Weights of a small mixture-of-experts language model, trained from scratch on English Wikipedia.
Size: 10 layers, width 128, vocabulary 4096.
Training: 514M tokens, 3923 steps.
Below are experts of layer 4 (counted from 0) of a mixture-of-experts language model. Rows are named router (the router's row for the expert), gate (a neuron's input weights, with its number), up (a neuron's input weights, with its number), down (a neuron's output weights, with its number) and show model dimensions 0-127. Each number is 128 + 24 x the weight over its row's rms, rounded and kept within 0 to 255. Numbers have three digits each.
After each expert's rows: a language model's description of what the expert responds to. This comes from a sample of Wikipedia text that the model never trained on.

# expert 21
router:094116147141106119100129086102156149141139126131099144114129119082183098108152098098105125162148135115116143161138156130173106146146161145122146135133139148142124127086160093087163117136132151164115138087163102096137138131180113159110093170139103096141152110105124100136087132103166136124148171139140089111167123116129156099130141142116085140128099116156151153141117158098120142160114
gate1:065103122117107136171130111141097141099123129139119114133130092140120089101137104139117146116103104130147138131112087119105088052120123110120167160110146096093100101104118124114135128132151141140132120104153142145144146121125116134078088120103096111097128124127104151147093155139115150136151150134098154122123132131087137084120101152117089089159111097100141127151147120155215117137112
up1:116111142141142156151097109106089140096145094091149119142136089110092133113168088139082103124129110139143157130110120098118106130077137143126106161137144116084128142108127114138101126113141123110165093129153103123159110115130131130166097157102125098096136120158089133130110100138150106089131175145139146134092126172112075114138094151128147156124096052148117120175155098127137126123136
down1:181104088100079119086160136126118100115132088172131116133124101095124139115136161122086125082135111101149173129154107135123134084098149138102120134119113101149134126149135123124151127081116122141124116130114107121171132109096152137180109092103073124117139112129104138149135094098092125119179107162175124126100142135134097157127126157144098148109115129127101137083095132112164105139122
It responds to: Section headings and table cells

# expert 34
router:122101103119121150136154133123123109111077169110094126127112120101113103119137120122111132130117089147129073117116142126122168141130120103116134084181172129106120123111092173117140153114067136109172162130150121163149152111112130162106131075166166106152163123118125138143145152111144149111122132148146180081127156093126151119109154090140149119118154169120102098117107116097153145097112
gate0:142150158148126119104114099116102127176085123116141176112097144167127111152088091119122142136136174142157091114138126161119178161121126111123089131107129152119153154145126122137166169162123126156097123203135151082146100124139142184155112120114151155146095163096089148133147145149127160143134101128148148109101155118130126153155129121132149134151160140109143114123126157097151107147146
up0:082188117098118156116154155161162110116149098142139121124143122123118144099138157118133125122164104109106143138108112103133056076135144110118133138142142107129106110150107120153127108109115137090130105064095091148160119138116084097119097121088110109143117134153124110124137179113105116102124139119136090144153089142140114096115115100123099072142092115114133092117174144144108149106133
down0:078121114126157129169146142113137092125119108164084115121099137121119131114182136109120134106124134168138145116141133132102092114133137108129141103164147130069147127068108124133078148106098116129167159098121133145133198164077124096137138130109137140143148122171142113130144157118098144153114088102153156114126142131108103117150144110153184128133171142142156128121153128156094139159119
It responds to: Table punctuation and fragments

# expert 51
router:138115145145115177142104098114107087129100147111132172155163136115095133086122081148120090095138115152068133086107147135083123112176097131157121131132137136104171130163139128115118130154106135105116118102072076130143150159142132118142104097150099087164099163146129150092130132090106121148144137170137148124096129133121114142097137167122120158134122131093093132129127122101137130105129
gate0:088095083128159135121149135136124111177116167136154106132141147145105106149153155125105166122126086148138147155171135087109128132127108109091107156161098116103141099168134141128131124182081136152173125099133114172158112133126166129090138124125102117116090110162099101151118095134106139107077154165109100103151124147098128126092115127127103116120144114146122120165138106101162144096144
up0:094091104131133142111137126133114125144110137144118100134142125144103108142104139105107138108111096161111117142168138096120133142126097109109110138164140116095148096178112104139123126180110148171204116087131098146163116140143159162104122129128128112112084118146076094136116073138112158093082163165114095090131126155101121111104124112148113133126167139156112096169115130119150131106124
down0:107137165145115099094136117100128129136155116137146159067108190097160121114148115137123149132120141123141136157141099146150092119116103154139085107104163189146112133136101160122125159100140136133093107156132145109121102121130188087113118121117125156140132154097153141100099094167155145140152151107128122137135085122120145140137109118093141162097110111127154069113128106176123105099154
It responds to: Initial capitals of foreign names

# expert 42
router:090128151111136137151098150148145142137142144134162107146109132087163153144132095128117143109125117118127129175123112131090119150082100117124136109152160073135130108154088124111106145103134142092166124169136119143147135109114170120098133105149125128102112141176109122124137099173100120097124149081167174090126140094148131135156173134188137105129113125154076151131160124140111147090148
gate0:122148160125143107165121116128101139129145132160098124114126129136141104096087100175166101120079123134144136119098158121119091089158105128108110089108084143135152154167139151090156069112147095142135130147151082140134144121145099133112125110099081170168114121129141129135136123153158175148130174162104130135101155104130134124112156134126075170123119120127159177120136130125141157132111
up0:084125182135136144145128124126113122119152106172117142107113135134148109129078095178176091116086126140119138115114161122136091103147083092118105091104091152146158128142110157084166095121156127138153128148128101136161158099137105132112112104090081175183109117142148136115133130157143152135126167151128132133106148086129121095119153136154099158091139127150146157117112131117124129108128
down0:138118143116126141118115182105136171076131107138069166112148102153148154114124128132117135172112139143090125144150094123153115094101119097137107140152120164149176125083088161137061132139124108133060105112099138172104111112159119110133088125150123131123074116122087129141128142132113148136102095149115136107111145089094097126112124097133131146134123117117126107111133138126115101164110
It responds to: Coordinates and percentages

# expert 59
router:160146128135119106129135111128087088127158172133130123116133175095170105104116116152150171176155116142149111132141115137113123153178144128125154104125115121109150148124144142128174126102124110132139152164106102109103153098143134127085119143091143175136124088109157142096116161151154135099127135132140090211161098166099115108105126110098141109130156126130149121166140118121121096163160
gate0:127141153128146096115121127089119133105144113160128158110116071102136132108174134097125149124130117171134112079145150121129188148155135124126139119127137162129123105076116131123133124131111112126143151140124171158123152141148120144056121097097145127116152087145169096109135155106096140141108126149164114167158113135122075091095155114143119169121102128175098108127122120116086121082118
up0:117145144141148095106102106102120136086139126174102156125128068128141119123170132082147137126127108160124102094148141107151150142151135130110119128125135159133124095077136122113124104131116107123153143145117142162128141147118162133064116106101139142121159097141176112106140140124108148141114138152162100149141105148141081090093159118129076190102102137170113118141126114117102111074097
down0:114134123095116137119170129097155121113124142144126113101123134128143123120117116136131098127170140121153107154140119030154170121153099176146124101172129156116126143113114107131145118131120123137149117130127124126133170117173151152100087119126079124143138113173149092137105150115158130104086085155135117101105143175134156129104106064120122125111152141156144115088085153102108106137120
It responds to: Table cell separators

# expert 17
router:134151096131103107111169131090144119090148144121170113140122112117136134140156162176116162145140119106127153156152153129172124148105168126139139202158118159135142108106166150133129109087126136106140119079105106105133145139125137088145150161116154101105086071157092116111110127129134113075128168124148105111159109094121137125136116169159099091099115122108134141113147113127131109100127
gate1:123088107152115117126152160165111107132137115105117140127097155120125152081139113185098153122124137088107125067153143114123130133080144143142110119118085126134177121137150137131130158107123154068126118129117079145137105127143121110118167135103129137112124129140124105105131162162163144129095118110099114105099116107110120111126161182131153083121116110091105133088166127140096140094188
up1:144087100147117134105143155168116095116118115114127134141117147122133157071139127184113156130119140080109139084131142114131144125088161161153133115120085118141179126130153129161130149100114149067132103122139093153147101111145129101126170139100133134116132117144117098095116148177154126132099131100106138104108125108118103139136144190137146094121109120080113128091153112160103118108179
down1:122138111141179104153108183104081088126131089122108079128144110150072129130173119166131165114117133156140148112117122116136146209116172128103159090150114135147166135094129151123111141119107140137120165155145140156143099161131122168145111144135123127104153128124153156095107145139132132133126112166149096087129125159133131098123157146142170113124111152130154159157128136142107130100152
It responds to: Numbers-preceding parentheses, spaces

# expert 16
router:112143137154147175142125120148147113116134112140138115186114069108113114141191131110101098110112126136147082105125141142139146125114117070082126118130145137119108098132136189117140111158136147099151108086115128109146123114097139147114143125155160116154146148125108105125154089109110116112093096094086146067146097103168142148132133107133116112165151162127110106130136097131083118123100
gate0:138121093184156143168141108157128140097148147127117114145084116112156146107083115132153137098109131119096116115091140152106108108155129129114102090111141132098124141155090145108131128131115118106114109152162151102117136154112102106179146158133087122143126103161124120146136113118116099117155166168122109128146174126109105167081133133163137115085118158076153125152161122089173146171133
up0:125083089166167143175158131188169152084147186115085092146102127111124126144123143137123104096122116122137113110110124153125166150119096124130086131113153122101129126128116129134109119158098109131142149122193119107100131134127093106132173140121120119172104114137148098124140133127105107116099119124151138121151151102101114143093171146169111114118143142086138119119141115162175174140122
down0:185126119131139147143146081095140121140129123097135111138117111085124172134099088116142117151106167115091128135152104148174105130143101151173097086084112133105159137153107128091112130175135138122148136181112108120131166110113112151133107125120091093133128118122132125122092109115132080122185133174157150080112120133097149158117109137111105117116129110152127153120121106114102156079137
It responds to: Mid-name word pieces

# expert 2
router:152116119130107104135156101172111107111150143165131117108140157115174156113120122148162146174137146124162109128121108118100123105130174137128128111143099093119134161147114139136126116124138132135130160150101120155125155079139122128128098159106132139153100132107168161137108178163173131103174139172141118212111103124111147120103118130128112135124127120099168071179172121150146121135133
gate0:136146122123099109096110121140125115123087162103130147118131145149132124132120153068154143130139121131158116134108125141109112123121164101104195138163127129125111174115133118162105139176136149120150154084140145170142131119145135101094127133130184127156129190118128089137125081111134068111147122131125168116095156112128185089130095159106101115117159121110166116125084126136131131153119
up0:099150127118107159070154118123122137132149133114136112160108179120142160148142158104126131160157137125169108104102141146096121105117132102115162147192156140154143146086089134131083138131127185120123158116124136129118119108150116096111160111129184133122181151124120095122135109077164130116107078139143146152120135129102176079141111150125117129132108149138131117157085100137130129099129
down0:128136097079129167106156138140102097102142098135130129137116116167123119096143114140147157152196167131140102112127098126139144127130122109151101093146138111136140153145127150126131166138106109190109109108063118096124102137125081116107135167147105156119152123098088188129137159157127112099130118091130138163116083108117133130160126123088169128125175127114137158115141121112152116119102
It responds to: Table cell and label separators

# expert 6
router:122139108106124192139125115120173145122120128139123129153146120083092117127110117142124143097142099154132073137119134098142134110121129112140141091146178114079126093152128170115134138151141108088158121098124116145137134137127149145106119131157123107099146172135146163110132063105132122120114081115088184098152147112181104155134160120156100132168109129131086125096132135106115138094095
gate0:144111143153100120094104145138108140123144133129112084100120116128144121161095137130175096132138143101117114141112123122158146098146130144124133116071075140129129132130139127129155120086149141150101098093146121136154131097143074125107105167109109141162172110108168155115115131132170086140177111153148116128169112177061132136157145168108129166084134092124118147150112156137122139144120
up0:160144115150139106134160131138117119121119145156181119152131148145157125119147092120114131149134112148113174134129124115128112183123123109130076168151145171147119140115076161120128128170139119111139122184126128130109161119127166152146125099113143107102083117100116104112154125148111158129096159099133168156124182069185139096105127130090103094106137138116122136101155081134129127128140
down0:093109114109144120100138076103130143131100139118103139112147156148144116109150174145125112142083129121125118122138110143113079132136126195145144113186149113104130116133136132126136101127124140106109114127079105116144087137086134085106158116118131148133108117149130185136139146106166074116120127138141133126114112114103115078126084142097158115151185097145135095080140116087144116161155
It responds to: Name-initial capitals

# expert 11
router:146113115147093154146121131153101134077117145141106105131113082142134119114131123120157164138165129152118097143109132125128140126164170145112107078095152098077076161111120160123144154152141154145141130106076157149134140091138090133098141133145137086090099151118127155114120148120179140072122138128136142118137157147116102167140086122122175139144142147167134095153141108097128121096127
gate0:132148124123149133116135111172076116133131154134116126120106074119156157118134158108146113123078125138137084119118132162076146121149146137079100130116137105070124163060153135128166140163143154121117111072103125121146171138118123118104141126108143133113127125137130127110145163123140144105150158140107147115100142142124175132179104113119216121120098118140129141155136130115144149102131
up0:139121132135099147141158135112153152125119091106129124142134149116130105095148146127107133101150136134127133150121137119160115145132086168167126093170107147171156099149147165154096076142136150129147153165137131102143137087158164139147106150113095098141166150134128178158107133139160120157092092128144095125178072116124091131065139125125081155121093116126148133120124138117131089130147
down0:140115112122088117136133122119138098134198111081109140138148105106104102170090082164156115129132143134127122151132151159101117124144130122094146176103109101150171092128146157136116093127113104108095177158141124119133153117135162105140132108148120106149126140087105104149131123139144105160112142142125148113120136158127081130082109117100141162099076173137160119114129182132148144095134
It responds to: Infobox field colons

# expert 8
router:118154125123124149107123124135151167151102104164097139148102118057101121119132088082107138131140126164099130120122156113096137115164161139127176099131151151112131137088145124127159118118140147122162117125176146124139110144135178136106149163183158057134149118143109137121109147088115133111115137117092144101149151076126122130165094116141094124105123154146135097133097139104150137110094
gate0:129103141114092150114103110094140110110176117170119113110138091086095178062105140104131115113089129162136137134126141124143117141134160141101101115121094069122119158080114133116178144103096160095109127131112143117127112172112088102107139122127121131131145109129155105133114101187124116133166144121129169146084129131114126123123126156192129130108107174129125106146113134116138101120110
up0:131164075123180067137146112153100153149086162121162168133112148174123115156149136124151157127166108110136122122119149113124130122095109135146122122147171166158114098210142151129129097117137090165142104114122123130126111124119116120109115132119144124108095150134102144163158151084115125159118138125123065119156141132123111141126146107065124110163132113112136124095117108141147147132140
down0:106083117161087138108113128111070135077120163154117142124088116165108098149116136166103126121144083143104113123140106131146135117130141136138158122111142136123101130103146076132095161170154085110117104096105132114128128127140094101098145093138157140160147107117142179132129125166132137145120136161153116152095099131069142118128103112157092120134166084113094146126134118146112083135137
It responds to: Headings and table-row fillers

# expert 61
router:132116158143125114129101171142149110082108163165150115143101142134175138142129088143130102107135138095097105110153181154079142101146118097108158111120132160157136141156150122115115129119112146110162092139159134139118137141178143132148128133157166187101100163169163117143153100157116174101087159104131120104138143113130165118096132112159106134128124164143116110116147109145147137091126
gate0:128139131112094148126113113170082143137148113137098100103106151154165136105082151166141110101130092137110097115091121125174113120094152107116128092156121106145159155115120125123119136150143114133133158178108151108181161082121142148115111155093156149105128102156154126121123156142169182143122124113153141152122110118165130125094146136150125168128108149092144139106090155180120142109097
up0:121149114107127149121114113158091196133140115128073094084116149162133136137113173165125122124116123132156114102121146145136141161106134085134149122142131122114129139105135121122103172147157136151122170171150115117158160094135126164123131125133170152123122134123145117142126144114136157158087109132151133145114124103165135078108160103133136177124118126103110128089073135190149173087113
down0:151152105162113131087135126099132149127129123148119121131141149122178114126085122123110106135108166081094117109155182176129162132099166110104146134129127102157135144111073125111136105135138132111110123161086131081122128107124143132142134132130135133098110118154139112091180102133119116148124133108152133191144116084162135134131151124136111114173105122126071156080130183116120091154140
It responds to: Closing parentheses and quotes